{
  "n_layer": 9,
  "n_experts": 128,
  "d_expert": 48,
  "routed_scale": 2.0,
  "balance_bias": true,
  "init_std_router": 0.0151,
  "vocab_size": 8192,
  "norm_eps": 1e-05,
  "batch_tokens": [65536, 131072, 196608],
  "steps": 5509
}
Below are experts of layer 3 (counted from 0) of a mixture-of-experts language model. Rows are named router (the router's row for the expert), gate (a neuron's input weights, with its number), up (a neuron's input weights, with its number) and show model dimensions 0-223. Each number is 200 + 20 x the weight over its row's rms, rounded and kept within 0 to 999.
After each expert's rows: "comes after" lists some tokens at least twice as common just before its tokens as in all text. This comes from a sample of Wikipedia text that the model never trained on. Tokens count by the router's weight.

# expert 120
router,201,219,230,191,211,177,200,192,215,223,187,210,224,192,179,220,195,214,205,190,192,192,225,197,222,210,190,227,196,211,204,209,242,222,178,181,184,179,208,203,192,196,166,192,217,193,198,154,195,231,224,209,194,225,193,239,168,183,188,200,209,196,203,231,201,190,212,184,223,200,205,232,187,214,197,188,204,198,172,185,184,210,211,204,199,180,194,186,189,230,176,186,220,178,221,206,229,189,213,201,201,241,156,199,174,214,242,237,193,210,181,137,183,199,170,197,177,155,211,197,183,161,217,233,205,226,208,195,204,188,217,210,218,187,180,172,203,206,214,216,219,170,199,196,230,179,196,195,176,218,172,203,214,197,198,204,194,227,177,198,229,204,191,186,158,193,235,201,220,222,180,235,219,189,204,174,202,172,194,179,230,241,214,232,179,220,235,200,216,206,208,213,225,189,171,209,198,224,181,215,158,181,175,153,236,214,214,205,184,191,177,232,230,219,201,179,190,181,211,214,174,210,202,181
gate0,232,220,222,198,199,227,221,183,220,217,221,194,173,208,217,186,202,215,175,235,210,193,176,188,224,195,245,209,200,172,194,176,196,219,209,187,215,219,226,236,218,199,192,208,206,214,206,229,216,186,175,194,234,156,178,209,180,171,179,203,190,203,191,186,192,155,177,192,181,180,216,180,203,197,165,232,202,207,212,195,197,191,230,213,171,218,206,189,188,202,205,147,211,208,170,198,207,213,218,207,210,230,212,177,189,184,230,207,212,198,216,207,188,219,195,179,197,181,218,199,190,172,173,200,169,205,237,158,193,193,208,203,194,215,234,232,175,200,217,232,185,208,193,167,209,185,186,147,224,188,205,168,190,203,223,145,156,188,217,192,168,209,173,190,195,202,213,197,209,240,204,205,162,196,215,190,185,185,176,203,191,157,192,157,222,208,219,217,191,204,194,204,185,212,203,164,209,216,195,212,225,210,197,195,198,210,207,246,182,154,209,202,193,235,181,184,222,178,194,188,217,203,192,221
up0,200,183,208,205,208,185,187,212,174,184,191,198,229,218,201,188,211,180,235,192,170,161,172,209,222,210,173,208,196,208,181,210,184,206,206,208,169,164,185,202,216,204,169,206,242,198,188,220,193,199,218,207,226,237,222,226,198,262,211,192,201,172,210,219,219,156,219,221,201,226,233,219,203,213,196,184,234,206,185,172,214,195,176,195,195,192,214,227,195,200,186,236,188,215,194,201,186,196,187,215,206,239,161,171,188,182,207,193,193,209,184,188,206,183,189,230,223,243,187,195,186,209,186,187,180,232,157,222,174,233,188,199,211,205,185,191,179,231,201,190,229,173,227,195,221,209,233,183,166,201,225,197,225,166,178,170,183,174,186,214,207,159,204,205,214,193,210,214,210,192,175,201,203,212,168,203,188,176,201,193,194,223,187,216,180,187,206,218,204,199,213,205,228,205,188,215,209,225,240,187,222,219,190,164,214,219,176,163,193,205,188,208,187,204,195,215,223,270,173,177,199,225,214,213
comes after: "in ", "In ", "on ", "September ", "On ", "October "

# expert 72
router,218,219,225,206,214,191,211,204,181,177,228,213,212,193,184,206,145,240,188,194,164,220,168,200,207,210,244,195,193,206,207,172,205,190,182,216,202,204,183,212,195,200,185,198,212,213,190,192,217,214,204,183,183,192,226,215,219,192,192,195,201,203,206,223,224,160,162,208,191,197,189,209,186,222,220,196,222,234,204,166,167,197,194,206,176,185,205,207,220,234,180,207,189,209,234,212,218,197,202,198,220,189,184,213,194,188,176,206,182,166,165,197,192,191,162,215,190,183,250,224,176,174,175,196,184,200,198,176,192,184,226,221,211,158,190,195,192,220,227,222,225,180,176,208,218,152,192,228,135,254,159,225,161,212,183,215,177,218,224,209,227,230,188,192,211,187,202,190,194,211,205,214,224,150,213,186,171,193,190,217,235,209,204,197,203,215,206,192,213,212,221,224,206,193,186,235,199,229,184,205,192,186,197,180,190,211,213,203,195,192,198,212,215,216,203,204,215,141,200,198,195,205,189,160
gate0,205,250,188,193,202,212,212,213,184,199,189,187,194,190,208,204,200,168,173,212,227,181,233,159,202,240,208,221,196,217,221,179,174,170,202,239,209,192,212,222,207,205,222,190,217,203,154,164,229,160,197,223,219,251,167,185,192,172,204,207,210,162,194,178,163,165,204,211,218,222,168,195,206,158,204,212,221,189,189,182,204,192,180,197,212,195,214,196,244,205,208,202,161,196,203,191,181,218,195,187,171,183,183,189,230,177,234,206,173,177,205,213,236,181,211,170,193,206,169,219,211,193,231,229,238,206,226,187,174,240,200,215,253,197,198,214,208,199,202,181,228,178,189,215,196,197,192,205,199,212,178,202,188,235,203,197,196,189,213,193,203,197,190,195,181,223,212,180,190,155,213,169,215,202,190,183,191,215,192,210,192,192,180,196,213,206,212,214,210,178,209,190,213,199,198,202,197,145,209,185,211,197,192,189,231,180,165,199,205,187,204,200,243,202,209,204,174,193,229,248,219,182,195,202
up0,195,171,181,192,203,185,201,174,221,238,207,207,188,182,181,210,196,201,202,161,174,223,154,189,194,181,207,223,228,207,226,218,218,214,197,214,188,230,224,218,154,169,188,203,214,184,195,210,177,182,167,235,205,172,192,205,197,219,178,216,219,192,208,200,205,232,150,225,208,192,224,202,186,199,164,214,208,219,199,227,255,183,228,192,184,235,216,201,179,210,187,191,204,220,178,226,221,206,236,185,219,180,199,180,176,217,150,176,231,185,231,173,178,205,163,204,203,173,230,184,203,189,162,199,199,205,193,193,191,200,211,194,217,233,211,208,203,217,210,190,202,198,185,193,228,208,184,217,189,173,197,227,203,205,169,197,207,168,175,200,224,175,234,192,242,201,170,219,218,215,195,213,228,191,183,184,204,210,210,185,171,210,178,203,184,217,181,206,206,228,176,172,179,227,206,200,180,182,198,170,194,205,211,189,225,221,216,203,198,167,213,184,171,215,216,183,187,184,170,204,240,197,215,161
comes after: "was ", "he ", "He ", "It ", "is ", "it "

# expert 122
router,200,219,230,222,198,191,175,201,204,217,210,219,216,193,172,180,177,212,203,189,194,170,214,222,200,221,197,188,208,192,194,206,187,222,181,173,191,172,195,187,183,181,178,222,218,198,187,171,214,202,189,218,205,202,202,190,195,206,195,234,180,202,217,227,217,206,194,207,184,215,209,229,192,194,211,178,228,224,176,204,190,226,188,195,189,178,190,195,215,207,195,169,201,200,226,240,260,213,240,196,199,219,180,194,175,190,219,220,203,195,200,147,171,213,179,201,188,188,214,223,189,199,188,212,196,218,185,235,186,198,196,216,186,192,213,194,174,210,201,210,187,203,206,185,238,178,172,203,174,225,189,229,174,197,206,192,157,207,192,209,237,221,183,195,175,188,214,199,236,221,182,209,204,165,186,165,173,196,186,221,204,238,217,215,187,204,214,182,239,203,197,260,239,209,165,201,149,205,191,180,163,193,173,146,199,203,209,214,159,209,167,240,217,227,232,204,221,183,207,174,166,203,203,193
gate0,212,160,187,188,177,210,181,201,183,217,182,196,188,209,185,196,205,227,190,203,197,186,194,215,217,201,201,233,253,232,221,198,196,195,200,200,217,189,182,188,213,175,201,203,209,203,155,184,192,198,207,186,189,155,220,188,245,248,218,188,210,194,189,182,201,181,165,186,223,202,212,212,164,184,199,199,220,194,211,174,207,198,219,173,212,203,203,189,202,173,169,240,162,223,223,222,193,185,221,207,213,216,182,153,214,167,204,187,180,188,201,213,169,221,201,201,242,168,200,229,178,213,207,167,230,194,198,224,176,212,210,177,183,199,181,234,220,176,209,218,229,164,204,227,222,185,188,224,232,218,208,169,164,215,169,196,215,196,226,206,222,215,215,177,196,172,197,178,174,192,216,212,234,188,208,180,222,195,206,197,203,206,203,232,211,212,211,197,187,182,195,245,233,190,184,187,196,174,191,158,205,201,244,221,175,196,200,225,228,170,180,212,211,177,215,177,190,179,213,212,186,189,179,208
up0,199,164,226,219,210,168,198,168,184,206,198,185,201,205,181,217,193,177,219,193,196,181,196,197,183,228,198,204,180,195,238,205,218,221,182,186,209,200,210,230,229,170,237,209,213,229,201,207,220,219,170,200,223,228,235,198,159,203,193,154,224,210,230,197,211,214,200,194,187,194,191,162,202,199,182,208,215,233,191,229,205,175,214,195,217,228,158,233,225,179,230,207,214,173,227,204,244,229,192,209,225,206,209,177,208,186,174,237,180,202,191,198,173,185,218,193,211,230,178,204,213,208,192,220,157,193,166,211,218,191,154,185,209,173,208,189,203,201,197,184,187,206,188,214,181,189,188,155,188,199,193,219,207,222,180,170,179,194,169,187,228,187,193,201,222,181,198,208,219,233,170,219,174,165,176,194,171,218,177,206,204,196,223,193,203,196,191,181,197,226,233,221,199,217,213,211,210,193,215,225,173,206,178,180,177,201,175,211,168,226,222,187,228,214,192,206,220,180,204,183,209,187,151,166
comes after: "(", "| ", ", ", "in ", "–", "In "

# expert 115
router,188,185,204,197,214,212,196,191,232,198,176,212,215,192,186,196,202,173,222,208,143,205,220,207,214,174,207,177,203,191,207,202,203,203,172,193,211,174,170,170,179,179,208,182,193,178,197,190,221,204,219,205,255,195,206,217,193,199,190,206,187,203,207,211,210,187,191,201,213,194,205,242,228,195,199,159,200,206,201,204,187,224,195,202,175,183,205,187,215,188,182,187,189,195,236,221,216,198,243,165,202,197,179,201,189,189,202,228,206,198,175,159,178,190,196,200,203,181,250,231,170,166,217,225,201,193,192,174,214,207,203,190,196,161,200,176,188,198,199,214,189,171,206,188,207,186,224,218,176,223,185,164,168,212,175,208,139,253,166,213,189,195,195,209,183,195,217,196,215,227,173,209,232,170,217,176,171,191,206,217,224,248,221,187,206,227,207,217,190,229,235,215,219,193,193,227,173,231,204,202,169,173,190,184,195,196,209,198,131,198,179,230,216,222,211,207,227,195,196,228,190,198,184,204
gate0,174,216,221,196,200,216,229,192,207,191,173,216,208,178,178,199,179,169,206,183,217,224,183,229,175,188,222,202,181,192,173,190,225,189,217,190,177,222,224,196,226,173,173,172,222,224,233,209,199,197,185,183,182,237,180,179,207,187,220,262,220,217,187,234,180,183,192,189,208,197,151,227,196,168,195,242,215,197,209,197,211,222,185,185,207,199,185,195,218,217,201,220,253,226,218,168,182,218,220,201,212,205,205,213,185,200,188,192,200,184,208,226,177,183,202,183,187,185,239,195,203,194,204,186,169,209,199,184,178,208,164,179,204,193,217,205,181,201,227,170,223,222,222,212,225,177,206,213,203,194,193,161,212,212,204,217,227,185,272,218,183,183,202,172,187,181,214,224,206,237,196,194,221,198,181,167,196,181,197,164,214,195,196,208,219,201,178,215,201,170,199,172,210,197,197,211,208,215,198,199,216,192,197,192,214,203,180,202,234,204,188,208,180,215,182,230,226,198,179,248,154,215,181,160
up0,200,199,218,197,170,165,192,205,214,191,209,175,203,194,203,176,194,162,179,200,230,210,195,166,198,211,200,194,216,183,222,206,212,204,165,178,179,189,203,210,174,185,192,192,198,168,180,199,152,195,209,212,189,175,205,220,229,214,189,186,169,211,203,148,200,207,247,166,154,209,197,203,168,179,186,211,179,196,215,205,224,195,193,219,199,167,219,212,205,212,193,204,190,222,203,215,170,179,164,187,224,199,183,159,201,205,214,162,177,209,217,225,216,208,203,198,234,220,219,201,202,183,201,215,202,228,191,202,178,212,190,184,200,185,183,179,190,211,210,186,191,201,216,230,225,210,211,182,172,144,226,188,230,214,195,198,171,205,198,172,223,169,195,203,222,174,226,190,188,202,246,214,168,201,175,230,219,186,220,199,204,186,211,214,210,234,192,197,185,210,233,220,224,204,193,201,166,174,230,196,226,194,198,215,227,236,205,215,158,154,174,198,181,193,204,184,191,179,161,161,215,230,200,187
comes after: "| ", ",", "(", "; ", ": ", "."

# expert 112
router,193,190,244,203,180,193,224,225,201,210,223,179,208,228,180,196,160,199,196,222,172,209,234,190,210,212,192,152,195,177,178,195,228,220,180,165,205,194,186,171,181,178,180,210,194,205,180,193,202,197,207,196,203,200,215,182,195,204,193,205,199,190,228,188,202,161,215,224,186,189,210,183,213,198,173,182,211,224,191,186,177,230,200,183,183,188,231,170,171,200,185,201,212,167,206,214,229,209,214,198,193,242,191,177,170,183,226,225,224,184,180,192,190,207,186,206,192,198,218,249,189,169,194,193,186,208,180,216,208,188,207,210,206,200,212,196,196,195,214,225,183,151,169,196,246,189,228,232,153,233,171,188,176,209,176,254,167,209,164,178,201,197,181,199,182,174,212,226,223,217,215,202,198,186,203,195,170,178,186,205,200,235,218,213,187,223,200,240,189,205,198,230,217,163,198,199,203,238,205,207,182,176,188,156,240,227,221,177,168,188,201,216,224,219,216,199,194,193,215,193,200,204,180,198
gate0,185,208,193,202,231,162,184,231,185,204,204,211,213,164,187,225,184,176,199,192,211,197,188,205,185,219,204,213,196,177,214,180,192,210,200,161,183,189,183,209,175,207,215,227,218,176,163,239,200,184,197,214,201,200,163,214,226,217,210,204,207,191,255,168,199,185,193,234,212,208,192,214,176,173,155,224,206,208,217,205,154,229,202,184,181,195,190,171,178,227,203,200,201,201,209,194,234,196,181,183,202,225,210,199,204,208,185,205,192,181,182,197,219,197,208,164,156,194,183,223,203,183,170,195,207,173,207,201,176,177,191,217,207,191,182,209,222,217,237,205,180,176,209,203,197,229,216,220,171,198,213,180,214,201,195,158,206,222,159,179,229,197,219,206,190,194,202,216,202,172,208,148,215,217,223,208,209,196,227,194,215,198,191,215,214,189,181,232,166,203,196,188,193,214,189,218,199,188,174,162,192,219,200,196,226,235,173,153,158,201,179,225,191,216,192,207,174,166,216,229,183,254,221,229
up0,178,172,178,195,184,203,226,218,211,196,219,182,192,232,197,175,169,206,213,234,199,200,194,192,197,213,222,188,209,201,172,244,184,202,207,167,209,190,183,222,192,228,177,230,209,201,156,238,219,241,199,199,167,168,169,180,227,195,222,158,167,172,179,188,213,215,187,207,186,235,191,191,216,173,182,201,207,239,196,161,215,203,190,181,215,231,177,184,169,218,197,219,185,212,211,160,212,211,204,174,173,220,196,173,182,255,213,198,203,172,199,201,193,185,190,187,166,184,174,231,177,204,209,174,179,226,194,236,206,185,192,177,226,199,186,204,213,176,184,169,193,175,204,210,156,212,193,216,172,214,194,199,225,193,190,167,212,205,194,216,228,188,195,214,221,198,185,171,194,189,197,207,199,204,169,199,195,206,195,194,207,206,197,190,186,219,211,222,191,183,217,209,195,156,215,236,208,196,209,233,210,204,210,180,217,257,201,166,187,197,176,178,201,202,213,220,184,194,201,169,205,185,217,240
comes after: "of ", "- ", "S", "the ", ": ", "and "

# expert 27
router,165,211,216,221,193,209,237,209,203,224,192,214,215,192,157,177,183,196,225,226,179,187,185,212,217,203,198,209,197,208,190,164,236,198,188,208,200,206,169,189,195,206,185,202,205,198,167,171,165,191,177,209,239,182,206,190,176,188,190,213,238,218,193,203,222,191,215,194,173,223,188,209,218,201,202,172,204,202,177,192,174,199,188,226,167,167,200,179,235,208,181,175,210,180,212,250,218,180,213,154,185,214,182,214,198,189,197,219,203,206,177,192,166,175,185,169,214,187,222,204,194,191,182,208,189,241,193,214,203,194,181,191,185,182,223,219,156,213,221,206,184,202,177,194,207,183,209,195,173,233,193,197,178,191,161,198,194,229,186,190,230,216,172,220,172,191,241,177,225,177,224,214,219,149,196,160,182,149,215,199,202,201,184,224,190,233,177,175,210,233,186,197,246,191,203,208,197,223,194,215,156,216,191,167,228,202,200,199,158,200,188,203,224,217,194,198,210,183,214,190,213,195,200,183
gate21,162,205,227,195,214,205,208,180,169,186,202,233,215,169,188,190,222,206,198,225,249,192,211,215,191,220,254,199,202,226,198,223,253,210,174,180,189,201,185,172,187,204,209,223,189,240,201,228,167,196,194,215,198,191,196,216,214,208,209,197,241,199,189,194,197,210,256,193,177,229,208,218,213,189,191,236,221,209,188,197,196,217,197,191,232,140,204,188,234,214,183,186,225,247,173,220,218,200,237,195,200,212,207,197,196,195,185,213,189,168,207,212,221,219,218,192,208,203,230,181,190,201,216,170,195,212,214,196,205,205,224,166,202,190,216,214,201,199,206,222,205,187,214,201,213,197,221,207,221,176,164,239,211,183,160,213,208,213,207,202,195,197,208,218,168,220,189,206,228,171,225,190,221,208,221,220,195,187,206,237,182,188,244,216,206,241,192,200,234,219,169,189,185,213,188,197,222,212,165,244,217,185,186,173,200,229,176,207,184,191,210,200,198,205,167,243,187,195,213,192,185,196,196,211
up21,188,240,165,172,221,191,192,245,232,207,187,127,213,213,216,224,185,175,199,179,185,193,215,216,218,182,171,187,191,208,226,186,197,191,207,235,200,218,178,197,207,252,194,184,209,186,186,168,219,232,214,201,182,214,233,192,194,207,176,223,175,215,196,200,194,175,179,200,178,186,190,219,174,184,175,210,190,201,216,189,232,196,173,222,212,194,193,174,164,184,202,232,169,168,215,155,215,191,191,197,188,185,195,213,196,208,195,219,180,248,213,180,150,224,200,200,188,193,180,228,184,202,211,220,192,177,185,204,201,184,197,241,203,199,170,205,193,193,176,168,215,189,192,176,206,204,202,190,221,207,202,191,210,222,235,215,207,196,204,190,184,205,207,165,242,176,241,211,200,205,193,179,178,209,200,185,216,197,201,181,221,175,182,187,242,170,190,215,200,185,223,207,205,189,238,229,194,185,217,200,222,211,203,230,213,159,212,169,175,180,204,220,224,175,226,199,186,204,223,203,188,228,200,188
comes after: "in ", "'", "of ", "to ", "on ", "J"

# expert 111
router,189,195,242,240,204,212,190,210,194,224,218,186,229,217,198,203,165,222,194,204,182,191,222,189,232,216,203,211,181,200,171,190,230,225,168,182,208,161,208,190,213,208,187,200,189,197,177,198,194,231,239,172,218,217,176,213,194,187,201,192,209,174,212,233,198,180,203,165,202,200,196,187,237,222,178,164,214,231,193,164,167,222,227,185,196,175,213,201,206,213,169,202,200,188,209,208,237,202,220,197,220,218,189,179,193,190,211,239,185,175,176,173,176,177,183,184,181,214,214,252,190,165,199,184,213,201,173,217,204,200,207,184,209,200,185,193,204,195,206,233,183,185,191,192,224,173,197,220,168,223,145,182,179,200,198,226,213,199,188,177,187,200,184,210,171,191,199,242,224,213,198,194,207,166,218,214,186,181,176,204,195,222,223,197,173,220,211,222,177,211,205,218,199,188,201,208,188,221,171,193,155,204,170,168,241,241,233,194,156,196,177,226,221,191,212,205,206,185,199,197,189,169,194,174
gate0,167,199,198,225,208,204,153,182,185,186,210,204,226,216,195,206,233,204,186,175,202,173,211,207,195,200,216,227,225,204,182,182,231,179,184,211,196,185,192,206,189,193,208,196,200,212,195,184,201,185,181,178,155,191,207,209,190,181,212,187,221,235,201,232,210,211,217,198,193,229,171,197,205,218,200,190,223,226,185,217,191,187,209,155,202,204,207,181,149,199,166,206,229,203,175,216,201,205,183,197,201,245,194,211,164,167,224,239,190,175,232,209,189,189,191,161,196,213,194,211,207,148,160,223,204,201,183,189,192,219,163,196,221,225,202,198,204,183,204,211,186,176,186,215,200,171,217,220,202,237,154,188,200,231,189,197,226,189,146,191,204,241,216,205,163,208,220,242,224,174,203,218,237,201,237,212,189,207,202,207,199,191,211,191,188,206,164,224,229,181,174,197,222,212,207,184,181,178,210,186,168,191,170,187,215,218,219,203,170,216,192,186,201,174,195,209,192,159,171,195,216,208,176,210
up0,177,201,234,173,230,166,250,231,197,197,183,164,211,171,172,196,207,198,209,202,167,189,178,194,207,192,170,173,217,162,210,221,200,234,196,204,227,210,174,200,194,175,174,216,202,187,176,208,225,218,183,231,259,225,208,207,157,230,207,198,185,193,231,164,197,198,179,222,184,172,233,193,174,204,160,203,171,213,226,203,210,240,193,183,198,195,193,214,231,222,226,215,184,194,250,215,183,198,228,193,218,186,226,156,224,211,186,197,205,218,172,199,189,193,226,230,222,208,205,207,196,219,191,183,190,187,221,195,194,247,219,177,224,170,203,209,209,175,188,174,234,183,200,211,202,197,195,204,196,186,213,208,211,191,194,209,190,204,229,222,246,193,210,192,203,209,190,213,149,206,190,211,205,220,185,203,187,190,203,186,211,191,212,184,186,204,187,179,163,223,213,220,216,207,185,203,190,191,207,236,247,168,186,192,213,189,191,211,229,195,206,198,201,192,198,194,207,226,196,203,179,236,209,193
comes after: "the ", "a ", "and ", "The ", "to ", "\""

# expert 57
router,196,202,192,232,183,190,211,195,188,184,180,177,204,214,207,185,182,219,213,236,202,236,220,220,225,183,220,201,149,190,195,187,233,241,186,195,210,195,180,178,192,169,189,215,202,181,155,188,185,237,211,198,267,197,227,183,190,176,158,208,193,184,214,236,197,191,191,176,182,220,214,242,204,213,196,155,212,222,185,176,159,216,203,208,168,176,210,212,213,199,172,198,210,185,237,223,211,182,225,200,187,230,210,202,180,194,203,230,199,173,197,190,175,193,175,200,219,183,225,216,201,172,203,197,196,220,172,207,208,207,211,169,205,178,230,211,219,202,200,215,188,203,192,198,236,194,197,232,186,227,166,189,198,207,180,209,179,218,162,187,209,193,203,206,195,185,219,209,207,203,204,208,210,171,190,201,189,186,170,188,200,231,190,212,186,218,185,202,194,209,215,192,219,187,212,234,177,254,187,206,191,179,212,165,207,228,252,181,177,168,172,199,245,207,188,201,206,173,206,216,188,181,211,183
gate0,203,205,177,207,185,223,154,196,169,230,213,210,212,186,223,165,200,217,195,215,184,199,226,186,205,186,153,175,179,200,210,210,216,188,202,196,198,190,200,200,226,172,188,206,206,217,194,226,216,230,197,204,194,200,194,173,175,187,174,218,170,203,222,194,173,180,233,230,170,222,178,166,212,184,207,224,204,242,189,204,147,211,196,200,186,187,211,228,203,190,200,204,207,206,220,223,192,208,205,239,240,184,191,239,193,184,195,208,193,187,179,201,176,200,224,218,237,212,183,193,196,215,206,203,203,168,174,195,203,240,176,168,193,222,226,183,227,177,191,199,181,196,225,205,212,218,196,216,203,243,216,214,178,181,213,249,187,187,207,198,183,197,163,218,198,222,219,172,243,197,206,203,235,184,190,236,218,229,162,221,168,174,202,182,197,215,210,180,198,193,192,217,223,175,175,188,190,228,186,199,206,191,224,203,186,192,239,234,221,191,153,165,212,168,193,188,213,184,212,209,183,199,180,184
up0,197,191,220,217,208,204,210,198,161,186,141,206,191,170,220,211,170,189,189,192,176,196,215,211,209,195,196,197,192,195,190,221,223,190,198,206,202,187,187,223,181,245,234,193,186,202,185,225,132,201,215,184,188,175,183,233,235,203,180,193,224,183,191,190,179,207,197,174,154,220,193,225,184,195,193,182,190,207,174,197,187,209,216,191,200,227,178,205,187,202,196,170,197,181,201,195,195,183,177,213,211,171,169,147,183,194,226,171,180,193,195,217,168,168,208,159,194,216,203,203,199,206,202,209,190,207,204,197,235,206,203,207,204,202,239,204,175,227,229,197,185,235,231,217,225,192,189,176,157,195,234,186,207,220,173,180,172,199,184,202,220,184,204,227,186,186,169,201,194,197,206,201,178,196,197,210,187,186,209,165,210,234,236,245,183,183,200,217,206,195,242,220,136,249,216,209,217,215,208,218,221,201,208,183,192,190,194,192,184,207,207,207,194,172,211,181,226,205,162,220,205,198,186,210
comes after: " ", "0 ", ") ", "1 ", "2 ", "3 "

# expert 53
router,189,200,211,219,210,215,180,208,187,190,180,221,196,212,207,199,183,207,191,198,198,194,192,191,206,193,235,209,162,207,176,171,229,217,186,174,177,190,190,177,220,180,190,197,211,168,152,190,194,221,193,213,237,196,212,191,183,213,182,216,182,181,191,222,202,184,168,178,180,198,196,247,197,194,211,163,174,237,204,198,169,224,207,195,178,176,203,207,210,203,182,180,206,178,221,197,182,194,231,193,194,209,187,204,179,194,194,221,217,172,194,182,161,167,175,168,207,211,237,245,193,169,211,192,198,224,161,216,192,173,188,178,190,191,224,183,179,185,201,206,183,196,181,175,248,198,209,203,178,224,197,190,175,206,199,219,187,216,165,213,190,215,232,220,173,175,225,197,226,213,204,211,226,161,216,186,185,188,182,201,221,226,217,223,160,233,207,216,227,206,196,197,236,198,195,222,172,244,194,190,190,192,214,159,212,209,238,207,178,202,173,217,236,231,217,183,228,154,193,212,174,183,210,184
gate0,180,227,211,199,207,189,218,168,179,184,218,187,235,153,160,207,209,204,218,230,194,194,214,189,200,177,182,206,184,181,166,216,210,211,189,183,181,223,210,203,261,231,203,213,222,163,207,231,175,259,192,190,213,228,189,193,183,199,192,220,198,183,234,173,217,197,227,227,198,249,223,199,191,168,203,162,206,205,165,183,191,193,229,197,220,205,176,212,210,211,172,207,234,178,221,214,181,203,203,227,203,176,179,198,197,174,191,218,191,173,189,198,226,191,217,187,187,203,166,209,182,168,191,220,202,157,189,191,219,214,189,200,195,226,188,182,210,200,232,185,181,226,232,234,214,180,200,243,183,193,199,223,200,210,185,190,196,214,217,214,234,164,220,226,196,209,214,190,222,224,182,193,209,182,166,219,163,195,194,188,207,207,196,182,193,183,168,210,224,152,218,230,177,185,192,175,205,211,218,217,202,210,211,155,212,180,220,198,208,174,201,185,195,203,220,195,193,202,181,220,202,188,204,203
up0,208,202,172,203,199,190,198,208,213,188,172,219,171,222,224,206,194,183,172,174,200,209,181,197,201,215,236,229,234,193,228,192,215,194,168,221,211,135,196,183,202,201,172,183,186,218,194,193,205,163,199,208,185,206,209,204,221,198,163,175,209,203,191,186,181,186,163,174,190,188,204,217,204,255,205,246,194,199,232,220,182,221,202,218,184,234,193,190,188,184,188,204,199,183,167,159,195,238,204,184,215,191,186,189,179,223,215,194,200,212,201,187,175,202,192,188,209,209,224,209,203,197,211,155,190,231,207,217,199,225,210,216,183,212,181,209,183,196,212,176,195,176,172,183,219,229,188,196,199,189,186,222,176,196,184,194,211,226,182,180,152,214,207,212,218,163,192,182,172,180,217,193,222,188,208,197,239,195,196,174,216,219,229,216,217,209,220,184,168,246,215,169,235,227,233,218,191,204,169,174,253,224,190,203,203,228,180,214,196,203,200,200,165,220,173,225,211,210,212,179,182,229,202,211
comes after: " ", ") ", "\n", "\n\n", "0 ", "1 "

# expert 15
router,163,224,223,192,194,186,204,187,180,208,231,214,234,214,187,192,177,209,185,207,155,208,209,215,189,195,215,159,183,214,209,188,214,200,178,201,209,159,187,199,214,182,164,180,200,187,168,187,211,204,177,202,209,187,190,198,198,210,213,207,207,204,209,235,247,172,174,187,212,200,194,225,222,188,191,212,205,211,210,180,187,230,226,178,199,188,174,191,188,184,186,171,207,205,246,236,220,186,209,182,221,224,194,230,199,198,235,240,222,192,206,200,177,143,224,198,181,176,217,227,203,152,225,212,187,226,209,199,209,196,205,201,219,207,187,198,176,200,243,207,176,178,199,189,215,163,184,251,174,232,167,199,204,171,215,200,184,234,168,197,213,215,175,194,203,198,201,214,232,191,204,213,200,187,194,173,196,176,172,199,199,202,206,205,204,221,219,193,207,217,233,236,202,159,202,227,188,210,194,203,198,185,220,164,212,194,217,187,154,173,144,202,231,212,215,204,218,192,187,208,194,217,198,220
gate0,184,194,204,192,233,207,202,172,216,224,177,230,218,186,241,212,163,206,185,224,201,205,193,186,184,201,180,191,156,224,221,218,203,204,212,211,224,172,201,221,206,245,168,212,178,215,172,195,187,210,215,210,230,208,166,205,186,199,212,187,204,171,172,217,160,209,213,187,204,198,175,212,194,168,171,234,208,214,199,187,205,207,154,236,202,198,152,155,181,166,194,198,223,172,237,226,188,208,203,200,198,230,188,182,198,219,202,193,219,197,211,215,173,194,200,221,223,217,182,193,216,217,191,197,195,213,166,177,177,196,220,188,178,202,235,192,231,169,237,229,183,212,209,207,192,189,204,200,210,172,199,239,185,179,178,182,221,191,213,220,218,214,195,173,192,203,221,202,204,195,187,166,184,188,169,210,195,191,180,226,237,193,245,170,205,199,219,234,201,173,237,236,229,167,207,218,233,191,187,208,210,199,219,199,187,190,230,209,190,179,203,209,218,185,199,170,204,203,155,187,200,219,193,199
up0,174,225,208,212,216,168,195,191,200,224,240,210,184,194,197,210,158,186,182,199,204,191,193,155,216,253,203,224,197,203,151,195,170,230,180,201,199,179,209,197,208,181,218,209,195,178,212,207,196,170,154,198,212,183,204,192,205,171,175,198,212,180,211,177,248,225,210,206,229,222,213,232,216,197,204,192,186,189,196,206,205,218,184,199,192,220,215,186,212,166,181,217,193,228,184,175,197,191,203,218,171,220,224,212,194,213,199,183,185,215,223,209,159,209,184,239,191,189,166,246,226,217,224,223,212,196,218,201,231,158,196,175,173,219,185,202,202,234,186,204,198,178,184,172,193,196,235,186,210,180,208,170,207,242,215,196,207,204,185,235,186,179,198,213,209,197,199,183,236,198,242,195,209,214,196,190,214,187,193,190,184,228,186,221,202,180,196,169,168,212,211,208,185,228,172,147,201,208,210,200,196,206,183,222,210,179,129,194,226,200,193,210,216,211,207,200,196,212,184,201,231,200,202,179
comes after: ". ", ", ", "\n\n", "due ", "that ", "did "